Experts of a small language model: 64 squared ReLU neurons an expert, 5223 steps.
Below are experts of layer 10 (counted from 0) of a mixture-of-experts language model. Rows are named up (a neuron's input weights, with its number), down (a neuron's output weights, with its number) and show model dimensions 0-127. Each number is 128 + 32 x the weight over its row's rms, rounded and kept within 0 to 255. Numbers have three digits each.
Before each expert's rows: "mostly gets" lists some tokens that are sent to it at least half of the time; "raises" lists some tokens whose logits its average output raises strongly, later layers aside. This comes from a sample of Wikipedia text that the model never trained on.

# expert 61
mostly gets: "′", " UTC", " −", "−", "°", "^{"
raises: "10", "1", "4", "11"
up0:118177108115141124108133174108143102089120129162218061086089111101104149116151127081154148121099106087241148087153129154118088083121165063119137153112142119137098121117099118047138130128091111194103139165152140124132157047160114065166130135119111110168154117166070126145188109155081112132167126131151146154117096133122121127101201144111112121124114093177124124156124183167160147105118
down0:137118063137166057140155115117173114115139124095100129113180139177094178089132152124159069140106140119116100099163125126106227186166160135077076146119155136144141136103112144165131137169086138128093126096094055139116100095128099063115141156113156128090129107168141132193108172126154193164122096132105156114113102201192136148134112103163094183105136167106120101077137113192109110149120
up1:161183078123088097162123080052065136142191168101099119077128121127131131155133086128187152132131143138076071117074119110164084105072119101140120108144129131162124110106138183137156149102192140143171120133078166168082136116165091116106168097138155093169144102137107121152101116148127146065136185096095124118114204086112141103128119110068138153139112172139188165162125131055127133145170
down1:161076076176104122100147113178114099128178138075141076129130115152083114120173175117077122122137138138156090111114103155203149125135082161185101088139125097124126162143123111209111153131194157201155132126191169156118143139147070165127130147105141160124185144119095153093162084144173075103126101086109127085119178161103155104136147047145135108104131163113143133137087133144111199152131
up2:115140180067159133182121135134151162117093137118157162115128177160141091156178126092156132136098091104133147163083166101162143101100110133230126120121153089155108157174095078102147168141147156127111082149122117101101094141136131081124064158167112095169098117099114124070106135080095100122118144107209179133147073131108071140125155141150182157133141074119152148206148190079125139143158
down2:143122154156159069154077153123136095145103172172097120172132108147089081139156115225126130154166112138121150143131051185102113111162132173199139055134147168123104159085110163133103108112123079169053143182139138134091132147128130047081164089134148156139091125142135147123127155123151117116149103131084136102105102118127090109111184097157146050134094160163152134145088140159142080117083

# expert 230
mostly gets: "arter", " gold", " Head", " head", " Gold", "com"
raises: "f", "ly", "ed"
up0:107161098138063114102126141109095137151191072115141135166103074148163127179085134155162073174154150124051074121132100114120122093181148146126150146103146146118101112181136103154131103086205039149129169148150121106173112103157055080123130121171165126129078138133094115170110116116100084119162144083105157121196119125166098160096172145132120146120152150148077103133154158102198136140115
down0:151128091132106185134100087171084147104160130192125091125135048112117157120140089154107086214076099204093113110122171134124179123130098140108091135147152148108142129124086205110100076127159117191201095135128219153159138164136143097144127147143133163121131111156120181150100139085151151106104111133123139190118114156104107140164109142114182116117119085146116095075109108138080172150099
up1:134103107097095202131130107096098098147101086135097148128128106193086148159112171138113119141150077099107118111082113173141174061148152119194118143051120189123137170153184062117136103134166106083102176162094109112152149105062116142146117108153177134176155163090157110159135085100125063125135116076159085060174121134105172155101100123170101148103114093147130149112130141114163085123154
down1:218082143079121112076101176086123094159131174117148099163119120128120113119123128134076145137196138108181090086085115149068135147109131152137071089156171146118122135125123215088117117136144100104160129122148186068122124144128179078154096146152154148046139122089123146160116044119107127158179169140151154142115155127130129112142162108132103140138180112155197145192117129123090084135127
up2:131136143162159138125187118145139115128146073136169110161146109114147153139160126145125091126130103113144071090141162168058161149193097153176180171128137111137189157110112141152160145176110182100114182124164066204140198109085116165097110103087206116091182158082135145092134134125141086077119118089087111151161090125146196088119165140170149079146131107169139110088113143126132144122108
down2:189130172137085142168112147115168085140204159118125165129185165088082112118100218161116137115162123113132130101119117158123099129197046116102116131145106160114131147145115099087113140163088050143142127111154152139109098120120140045161156138090151109126137185141131113203098139160196153143171094172191156091130092146126164142137162155139123075168182136117124079141123119144124113142123

# expert 210
mostly gets: " able", " significant", " known", " available", " possible", "ful"
raises: ",", ".", " and"
up0:140165172117102144174102133147142141186144087142057151151156140163097127092181110096129117072135092126184120079156109140114185142104147140096169144158132121053089152069085111178075135046092101111172102128179125118093167111142111110152128142136120115159100162142114137137068104145139194069178096161105186179134120181144144149132122169131171125135114132072141106112070096120097110112122
down0:042118113160126133087153112158164168126126106094207129154115131155105160155099074184136137105097125132123135062085145119195127173126122112124172104107119183175133109195096126127124096118182083088103101118152125123138099140150140185127128107124114133112089133123118168125110167071081148174132133121103127178083134138144086157124083068079092127166123149069079143197110057179112119132105
up1:122156130090168122143169117126100166104172152119152119110090142128076124095156072157074171172122150116157111135124131142114160159177096150222122106139165139129162108109142085115142058087090108101142143152150098150111121100198157110072139118154132057160113143173065148121113108178105076105141103093051108173110174070176099141121074107085160115147115177145133139093152140166158095114148
down1:075170093106134086082143174132096109184125114122174078095104081133147100126228122065157138120101173161097107066144209175150164125102127178165144131136085118097133091154162149108113110134112162117102112062092169110153107080129143101177208120154145105129105134152106131138123105115103123136102096130114190106120122153082107129158162140098122109115094138171080158125140122109170150131047
up2:109145154104120075127166098103105129174155204122126152106135093180070177105115121108139122114152159106132131079168081142150159136138145137113194142161127137058087163166108119143100067117065087205159149069101129171134069133141136129130089125205135135101159221089122152087128176125158180121123117133119112131145113073134109104112148113084154131121128132149119176200137178122140116141103
down2:150132084167190145113123154137132120164139084152221157143101161163092098174082049186116113100169128174105151137099179128089117104053127141097101103106167148100088178105168125174152120143156108130151124096154135157189193137096125144074115067155172127086166111151065108126169110127122149156149115115110125085172144122125166077193139092122068115143152137150130145108126126146122111160139

# expert 171
mostly gets: " sc", " Sc", "sc", " stat", " Stat", " fig"
raises: "ar", "reen", "ale"
up0:108135100153138107192116122126136141106199153142102151064159125098141134134061115092117109072108111103160162104136110152146183164092166168126121127130174087162076128163095128143146152125157101098077114122137172080171080163091125094108100138133102102124149071148109117138109156118146171091110151106168121176152109121199075164152176117109149106084065120114136137127028210113158127098160
down0:107160125109098127162129132125131128090136148168061179084123090162162108229121143122168129143125112133112083183154133094158127175125094129108096161130096104111114166144102135119099094120096158087128141130175131109117152093090102104176100092096141164134140138103140077160181155135092102156126207072123186137147107101126158144086107065138141136086077191069184094077110136165168086140081
up1:147125172193093069114159125105143059190126137088160185143150133086117127088131079201158076135118141158029115099143133127116120113150104133139103116155140145173078179124111123165110132156174127120138097188131098119094138136113091116170103187132134063117208123113110099141146140088078122137198124162117114107142114119156135147168121088101140133139150178109208143113114135072153150130152
down1:103142097123136127159099120137165088077097161118153103144124142130091083134082188122116133156129181157170101144121150157155182135136102106121134117139087155172088148139199119102156160083129128132111181135128133124126073156142137134130069172137108169110058135128169179175053142100167110150030097107069146150116107180139137047137138081078111080099158105095092104112173120099110090134127
up2:080181116152105115165115133081150106126098112175153121172147138139078147187115155132095155134120115139133068102167143092120127125127100128059116074148077125201113155133151148118113150133200145166096132146161140102144213120106109082140097078162144076099147121116114049145191127109111187077204122089131125086123090142132192167122113093167094117154070130140104114139126126106134152150178
down2:179118157158139172161091142139170108151078124114139136194156146112088131085165130071132156109148075185127145117087109146102118173153100120126134160166151154132161095140076176153068112199145161092084089085146181120146127054102153100148146124132177107106133163110165075110128133112083103145128176110147085155125175081124130201114116143159207200106159118081138130105158099131150128121120

# expert 192
mostly gets: " him", " returned", " According", " together", " away", " appeared"
raises: " and", ".", "\n\n"
up0:172133149141072140122122125022039182161106097122041149113110165153129092140055141175111098158158122101129127109066130105123147164117182158112176101147154102134162188121118121096088134091162120148083107157130177095176144082099156137134100158124182147171151112148158153084133113120134162069114113150123113102104144077159156141162116107111129087113175137131133161140106140080105135083161
down0:150123070103131150149144110116023151106094098150120150092147164141113138190084139164109074113170185096124099111103082130132165040152156151075100127096169095129133166110131110117156158071055149162148119132087151097068114129073090101172127128100065112112176168119115129198138127166176082098103181140148127145115167150137126153132077106097098151127175130146130139137105127106128107127149
up1:112125105096141114126100114146091146137105100127161139112169121140117141121101149095120109163134121067170139115163184058096146196126151105132118038161082107089153115149135129122142140123178073129074054098173132111181118059170109073112132056192094126121089093183148155111138098114155150145174116098116141132149112111081116137054128095143119135136130126126069153101066129101169076123168
down1:142154114108128138160128180089141151074178085107145131098107117123130137120108067126158118119141163135063137162137134139144096145076099172115157134108114170131093133122168137115127128169106109153192131155105126154171096119121117098134101150095157107159163083135040125164123186154125129166153172135097145186221117131232162136127161186097060053140139127148203170139128141126123125126129
up2:110133163141139121089140169080169094067140199121139221115147082115090124148110147064101150131105156114126114114154061180141151135112110159165138125085067094093139145125098088112149163169060109176139132200145137167120101112114173101130148117170170116090066149160123122119106083127117148077180091115097088091128134153114164115174169104151159129127095143155104078176133162097079157119144
down2:174146138105188177134177140104135130130062148136139138179130147113118130121072158109174173136100119131153143054113091083119126143155185165097134207153166089091087078121114113116121132095139129114126128136187125095173168111170120144126174098180142140146068149127172115144045134133054196153147141153208119138146121138101144113138086099114154144139137156114142140085073186121154083127118

# expert 167
mostly gets: "–present", "09", "07", "08", "06", "94"
raises: ".", ",", ";", " |", " (", ")"
up0:129161154091132128121126104126139182116115169143125160155113158145078138117168110137140119118083082076110171083131183137121140068202111131140093164111170182069083144164170104167103180093103078115150117082187131049138110122164134035176113086151187129123124106094139162128148134177121168122091095094101098120156109129136084165167147128120135100137140070141174107160159151124138088107169
down0:105109169081101184134080149164132146158065107137139113136161181113106086101143126125076096142192135165134066139104116187114113107106070066082090112212095158079149121103102109105077135108093099070157052104147159130188156105113119120120147143119163131128196135074145119137124128096120124192181103145146166193116116087118146163105119146144165139151129120154137151163155128088136131082128
up1:140129115100109159120101096158114100151145154161120093077137078015135132128120149112157125137101118129154138126076127127116170118112100124112132142180099122119168044125085135126125143063121111140097087130088105111153117136124209152134136056109129089120095105153171151133160159098122121116145065047077185169186109084117104147130169080175174130175102146134140137157117161078156113159075
down1:152125105130170171207159048159153147127115161082146156198114103143151129136090135140126136081094179179103128104114112108129046154091121119115143159157149082178125115121094129125081107122177142154122123130068054128126220093193163167107143117182167103126148156129176101146158117115111093122139103160112102125124159124115101096156119120110140103129119115184099120194097107190168166128108
up2:135114090081144099167111118111148082105099159128137158108135081130132126072130150192129200132085178100142129135105127108133107144069136097146181173127133131171095114101104152133128173173115155048120100103153096162090083092089147085120175133051112172135227085142127069096153133156119115154181139121122134117104120127144142187073080102126149189123089142080112113136089095106152120130096
down2:149128150115093154115148104136121116100034104134150144135151117099127117105142085087150164091070093204138130164086111109076080099126124098117118055102155084161155110130141163108088147151143123124150130110138094167104169164102106097120146066108110163146107138125180152120142121152108107167080191186180046161157103120126208095100114109083127099101130133147171153105114162060096178135133

# expert 59
mostly gets: "W", " Boston", "ew", " W", "-w", "Wh"
raises: "el", "att", "atch"
up0:080103116151172133090150087123137158166123097112115111135098105149200130167160145112151156127106092130161061137118098095062177126179126089119164114107097156130165142161119176165137122080098157114092159106100081163102116121109119074195082157148135167182162157150147145169120137164139107123154170147147072115194161135123101148129086210123115099132068160157066159156083153175117105094103
down0:122115111140066141111127125161132150144142113118155069150124113149070122131170120185160177136178142120087155153089108070054163132158109171112146141159158139148123127136162107106139109140153047122136056128152076079190091164118094138135158110170148118166116107058127157119122089088161129159115148126070156117190153147147076102126119104105108178121114117065100099065145166116092089095191
up1:114144121146121125101143076136106078077151106088161117137127126136113112153128113107103194143128059049150144165063129086071161135079171080115107151068180115171128192137152115130162120064099170125114138107099075167122069121184147125128161086136090101152114147207145141132115122114078139080187182129129141123132095125171190160148128129161102102123090176169103123102158125103131099125122
down1:139144138099164082067124157157128161132155108161141158149084112114094180182127130114114206129155140111067192141135129098144168125155136077133142149157152082144155131138204108156097124138153126092163154134043130120102157053158125144089166071122154108086112162191116128102058188143087156085106178115129121091127145123171126166167104109141145126117114107138107156124163094082160184084132
up2:132067145148155198161125152142146119120143038181114157112171030148170120129151118110127118156110157176126063095141118176066094074119112034199138123137083129148113163149116100120111135081096148154141166124167138168112130152131133102107101131138227111118076090102162089128146155151136128113184114152114110103161116170124142113113112092105135161134110118121132138175139158107123140164172
down2:112104182147173178115135197091128081113125112112159080133117060158130103099101155158104140140130131125112108089193126126146136078140089089142140137110057143142139122151142143124123129107141097075094156194112135094155050087125076143131165173106149193164132068102166044150103143168096077126157116134113155061181092120137109154090110135091118100169127139166120079155133079118145112125167

# expert 43
mostly gets: ".\n\n", "\".\n\n", ".\"\n\n", ").\n\n", "\".", ".\""
raises: " However", " They", " These", " This", " There", " While"
up0:131129101111038171174074084130161095113115124168176113158128200141166144109090167128166090097188104099201209159159072128112120099132121088159162106112206126113140130105120124136112130124105110121079135154075098124129128136102183125130132181083080190124133118105096135096119113163121112077164139136147069089099132082147075145117152091082122123155125163104112095124150163104138103162158
down0:162126130098112092106089120125177125154132118147082176183148083131080100121117084091117162070163096114161121137107120147131125181195168107085198123136136183123118124094119142051118109115161196152063155144121092131064128143079118123157140173131126168148088136166130132154171099130162140137157097170085088125117124134172082133159073116098106034128088128150145081106187129158152112113122
up1:123138176136133167233131117107143123129189155197063165174200140132157145146117135170099113135110150077170096163099115096092144088123155173134167125096135094127126122141093126159131092044144105110070100088142159128187135126125098121156094096126093174123160121158089118135172094159098143113108140125096116163121151101153127200075121148076123130110093208128140129129130154126071172120125
down1:095138141109120106094088127107172145149135148042153111113158113114140126127124067096112138099095128182093167133182139091174078128148119078168143150124146138160084142088116089094102145143154139151166119151092116169156160077109129159162085181171106136174111136087120108193159132111110116189120121184120102093143121161079103068107168167161111137164147101077118089127172107178049150078179
up2:153142113127096147108118135190180128155154168149109145171072107114172113112144130124133148172125124109132084101117166176119140093104131142077102118097155090032150146107081104140151195197090084119070134159146117131117076063071139092122158073164134160126123128179113079102104106133184153117155133144103171126092125098096139098188118151186170198137152149139145111085130150125165090155162
down2:154170135086130144123133100121113126111086146161061177177083132133118152155092104108136101103099104155137153105159138117128110146087095153061143112171156150075093068139145172155111091141159132126075110187137155077116039120102113187124116140072085119062161111149131128125110153154168145070192115170088162148146134112162134091071118135106143146179068168099075114128118154185093127149143

# expert 138
mostly gets: " S", " s", "-s", "-S", "/s", " Jr"
raises: "ev", "ac", "ever"
up0:112166142055184165183193112128122098124152150092144123078167085130112128122116193106193111188130133155164127173091169117110162094146106121151124130158113080145170120136068128128162098115138091187171142152092142167108127083086092100140093157155193115134142132136108135148088134138091082098130113150133138110158044130097099088095111090177127122155144160134057129127188170089099155168134
down0:149113082137109190105121098129130097166138095095055129089090135103166147088123137151126119136146186116142097141104115147126104109107081089129191100200180116111158137118168131108072201138171116092114125072190147074118158141159151085126111109181131122091108096147090165108155131161079171088134115107126110124110130131081080101180099162135097086106068170107143078125126168163177078144089
up1:128107090172088125138129153158194082137080124079083164099166105119165154162170092130168180141115113125113181128109164123078143115095145107058109127106110099206157110119141095188119160097138167129125118147135173160152114136147105103130104118200129135109093191148099121093116146110113171203153095158161091131149126109115142174091080135141130065149121034119104080133136097145083118180105
down1:158141149093148150148140131196160138124101087111151156122127119064131092183123209124047091080130084092093161110087068120139120150142137132109157092125061127144129118101151114110115116141195171146134073087149099087108062121133154078114130153119195110143147173156136119138136173115112107117163112197150192132159135129165100108056117078109116141100114167150100131110185141093128115164084
up2:126075177151129095164116160158169103091152121095118141127106110116149142109132036157133159176097105172137122107164126116073111138083191109074162125084154138122103178108157159064117154113150137103161159150158072125194119131162113089106121113151126102112152148165118167119136133110095088117194163112146128191138135126111077105093135114113109163144056142119189088052085145109089182140077
down2:138094131152117080121150122169090111159090138095151152147097149156141101181116142110092139155110137122130104119148192087134060122171163124103170130074114143150115141167118057120123119095136220155136130136118132110128136099110112087110112117172146138129086183117187154130129116171119191148111087152137127098123176164150195136130157165194152202125174109144055178097185103145182172177130

# expert 148
mostly gets: " century", " year", " February", " October", " September", " June"
raises: ",", ";", ".", " and", ".\n\n", " ("
up0:089125044156139154103161150141112150090136143142136169127135167096117143123172152151137119144074144104110155102094207164097164118146132096120129138145160133178102106131092133152163101132079150169086078130120095083152158060157155094072085076159152065181114082140206123129105128112149084143154117091128122078131074146129165152124070094159108146096155164160157172131079114125101164117192
down0:110071126145124095157096141120124162157103169117156131104182137120097104054095140117137143056118124134148143144131061165169153159077118110127131166139120140130109132173118153209148116074145112164152179066104143188083139139196124161120103120136055028137155087064123123159110099164067096093138121127072142150099137124111162113185095131128141086110133123160121112174103118173143130131121
up1:132141241081160114153111129116111153139109129135101120104116138155066145080156159163157128099154054116103147147140135109118163092168110119144132134145182188107133118169143094079173175063111102140155109055140176122161125135072118094132129141151100125111119107136132153143149087163123180146146137143130121072183106123126057134166162137097140105138097023132160154123165129150121184138187
down1:121101146156167108107108146160131100127096114107154108158134140135126124119117113126153099132143124171128127150069168181115101137152085095082128105151131140131108164081091196059121139123104088162145112109176149125173071098156136151178054036100173100067186173153095070115128135112121152149141078121147106123103117158141125155139122116154124099103193151098099116130070110031084130176078
up2:131087078128109182170106090165129143142167185085119110156108129107088124069131077123125114101138125117144151140115054097079102106143103109128177113115175147117094155175097137142179126124124172157097120126178159082152114078139104076150151092165139162095181091156124132099151094124205099126132182110137158131161070118130079150123136172135148070170159051103119155208102143133140179143111
down2:167136128110103102142114110080110107110113150155093126088194104053099130138154168106122164121120120141151146133094154117123152087113075118098128074093140101135112125119097109088093136122156113101065116129068114106179155162135099183152125172093154104075062124097128073200126158139141163153114077155131119147090090133117106142134104088135133079141245109124109138055183098156126106145191

# expert 157
mostly gets: " K", " Sw", " sk", " sw", "-w", " k"
raises: "ey", "ansas", "ings"
up0:094169157147169123137137118153179162149143079114071082113167131143129087127104157135134138143114120129092120152148135117116185104141174148138177153129121076137165122139145125120147125102091176158163158213138183117050117188076115042089156163092076186077142164125114116146136104187133150156120085139118092195161141085163159139114146066131151148112151100167136201139141089129135148146110
down0:140146101144120120110067107165126087057131125113127095174082106117138123159165084108152137147123098145154088102107123125216122151160127156166142062132128160121135134115107118128144123051168100114171183096098074149151118162104101076169132139083122146097107107165093158186132147091128101119122144127106090168078086102154143205206149136143197133061152108116151084122081120104068115142134
up1:124101174107103147134186157088153148123150104090111173110072167122192166195166175152145156160102110130093122145125145145148157149140192143137135091138078104049056112112108123103129159131153153122100148178178124203133109119100095143137139135113088153129067169103121144105097141038092090088188126118088146091140166191146130137139142070121125142144116123158155129063102100132153138156098
down1:112119082119115115149106103135168113139137127149185128090175127154081082128131147150149139141074148178126101087095138112148120130174147158129159131134145144064141105098095066121171105053080169107098086061097100112140146123101103196141075096142110118158113141155124138183152172104082108150100129107175106141147136114104139218140123140076082125105135125107058116126116119196119200099200
up2:110142134131136075103175062122115159125211108156144171170113134174068162120170135076129158158156180105149070079121116167144168144112113165122192138111099077137110117161104197079161130095127112137155178111107116102116110154096149107126127144151185163128147139145145160104088107102134125134090132064077062155139092158126158123155143144120132138192097144139118170090088155095144087215134
down2:124070149121162135120099145100126060168126142149092066165115082101118147141102153129132148181121066121138062068168118078198111140141082187113195165137149134091115108088092169110087144160106142162104100113115129136089105108143154090125126165118164099138166096117116123113120202123117109169103072145181123192155101165137075082162147100066138128152112117172140182141156105121171102148128

# expert 177
mostly gets: " sp", " eff", " Sp", " Sat", "osp", " techn"
raises: "eed", "r", "ort", "ect", "l"
up0:102165147119131147136229110120168096106168137121143132088171111121175170088085177143200204137149155136154096107139182158045120117137162162133134129154093104111129098066114091107154086158115136167153142182092120118095110170138120120159126106131074074141104111138153096075127134102130103161209112117103115079161079104103125185132128132150090142137152096140202126114122138149101099135175
down0:133127151125122134155126132109112103091131191140200066109071114162110119101128145152040151166103120150145140161072120149137111091094109127071090088094131123131132134119104128140077146176143118164067046190125119127100092139079121051147103149194115170136136150089072141179195130118095132128108134129149068138140078112159129099103126100091160120112107065145129134142142157092089138110186
up1:110082135127111162221130123073150086134109096212142138123137093186132225141092140143106127110107151099165058111108121164101109112124141220161127133140193049091182118133094128122138138140174119167096135129119137086137102077078125144122134119105114103079141156115111092216145134114185160097153125123107115129168124131119102147085157093132123113159130112151136119168159081105147118113106
down1:060136144067143158113165100068125103143171153125129158115142108110091086165135082095144158138120089128121127184087181149115074117143152140090161138115097144108131095121140122085143190177191056152126162114128089158097170104085169078112165138129071107118114149121139143147065131113109177076058094129143102118158116111105158075085090119144177100092089130098175102142157111133142171093077
up2:155133169124142145155100081161146102086200148136116175107181070115122193125158088129091120148140159129117115149123141129148161187115152121138108142119140103133083173100126106106138149169090084159122143153164118090088099135136100095110142112136156149158106100101092125148059059088136179092130124171136131165080142122146117166113100116090096085140091178079058171112152199091197065077149
down2:133136138084126087123138082137110155168150139129081172105101127137179114121158161106131173142061108127105139151092121135117103142159146173140183155060141122137151175141146128128130123178144216105075176140088158151119166095092166126113167101160113074124113104125119138156113140151055165160112114169136122142168154071104107116216164087124048097161069122078141105092139070103147118127174

# expert 235
mostly gets: " Mot", "-t", "t", "alt", " int", "omet"
raises: "el", "em", "es", "ec", "ag", "age"
up0:124142155103149153183125129093102161113116090091116049085097134106115174088072139191134142095125180125166106143098124093094189106125148155119181126021144120158126106155136103104098081123160163140119113150106158125132127176164124136146076141148194134117053151144127122155108128138200142107098090162135092145114127101172147121156145076086196139066105072086107148132104150143152101162148
down0:106089155095219151133126132127113141107168148136105145101120160082170165178141119150110097093126067091149077051168164134108076154148153146124139148113170146147128163099200160133116126131141082115122074177150134142145110094214133149147150072127137120045122145094139072156112112198119082140162154158162155084160149151126168157118128168112107133148112163150184108106124143082087157108145
up1:140095145118085121106132174050117123180098103172145137068104144144104181113152112093168081167145153179143065083099105118083111125149127145155146099107155108175127146099137139163182146149126092113152092084141134137118134131116187115126118106168130085115157118090138135105151238182133115126157190081121068149163152123149114160120212112129159125147117116069100130069087148176109115137164
down1:137142133150169178111140125102213107130146094116068124076153134171176150076133160105135146146114141112113143123086126116106118088141132125126163060145081152126129038158124099116123143174118100120123160143103128135116148087153130139072115044121104150090167115173187097098144102097146117103108096193135182077140094105140180132178116130086169188173116109155174146112164130160168187140077
up2:137164097137128167156120139125129092149130091203152153116110140134180200121126135121108166117057142110093136161059148113148139098156137132109205133081147158156113141168143096142161064108152087183128086087064169138144097099119137162137109121148132135174135169133161128109116163153130166137130095183114110092171140102157158120097089105095197144142044147142191149095068119088073119091128
down2:110138096089130146145158149168090087142111171047126164186125119192135104137080135130087073058129135144215102141082142066134153097134110169140137140148121125156171145145134089147115140127179110119107097148129188119121144074134138151152160122125109162101137167107139106177114096169100146153076114157131090175068060134127133119130158195175110116098133152089132118078066129153196140108091

# expert 227
mostly gets: "On", " On", "During"
raises: " November", " January", " December", " March", " |", " October"
up0:105105132090087148144143047091145102075099092158102147120086155133164141080176145165117124159115119080070049141141123118073158154085082073140145095143201173137127121169124149107126075081126171134131140116119081122101164110146162116139152085118149104130123129118075110146092121125090138117119101116135121115132076103148088146174162137156152179162084099187107095197097116182047111128143
down0:157119192103136090141105134079150126157108107126073109101084090086123133080156111116141148114102142088054077145137114152158141109101135058112109145140123201126178106150096126139106111090165118112111093083096032144118102158117088198088103100140179126122171166123085104090134130144149114124131111134138122192120121150123166166157161122172093134156028106185143094079107158119111108092121
up1:138104131148099132165100165115119124142138067129152151082089178112098144145089148192151135156134117132123126108083130118095192090148122144145111116108182142107147157154089141072093107109127192128152150113099098113091140147129115128166128143150145141180205092067158164117107132058154102078108109131159061129205137141132181134070109074101139124053086098157111157174192073146142160114150
down1:155092117057103157108103097185105115127130106093085133025110126159110101172110168132102130170124088183118159153136089108129078082109114043093131140110125094164092110100124141123096152067128106128190134121115125106120122148104153092159087150162088157084173175123101105129138126128091071120138085113157153140191085132084190105171087184108101157116114152149082139136126106161094081148144
up2:192112093133113156129132126126167133115081119185080108090118123087115142165100099157129161122125119087136086129139139086137139136179122121170132066121171180151145136183212149131112130100191102151096103126090153141149112109122152108127128054150162205109134098168224120176133078169096160147138151148140142082108162188135148096119118087088146076139083135154134172175152122116154072094124
down2:121133070162130197135135124135155158102095088195151120149131153140143106147065117168130126035073185096108110102085097115089127135089094106109145117140127094130085107167127174030108111154111133126146132090100169090115106122128146118077127193155135116102108107099117171073105108103165103136124164129156121134127094184132136095194149139127118124150150162034114180132128122071149171161130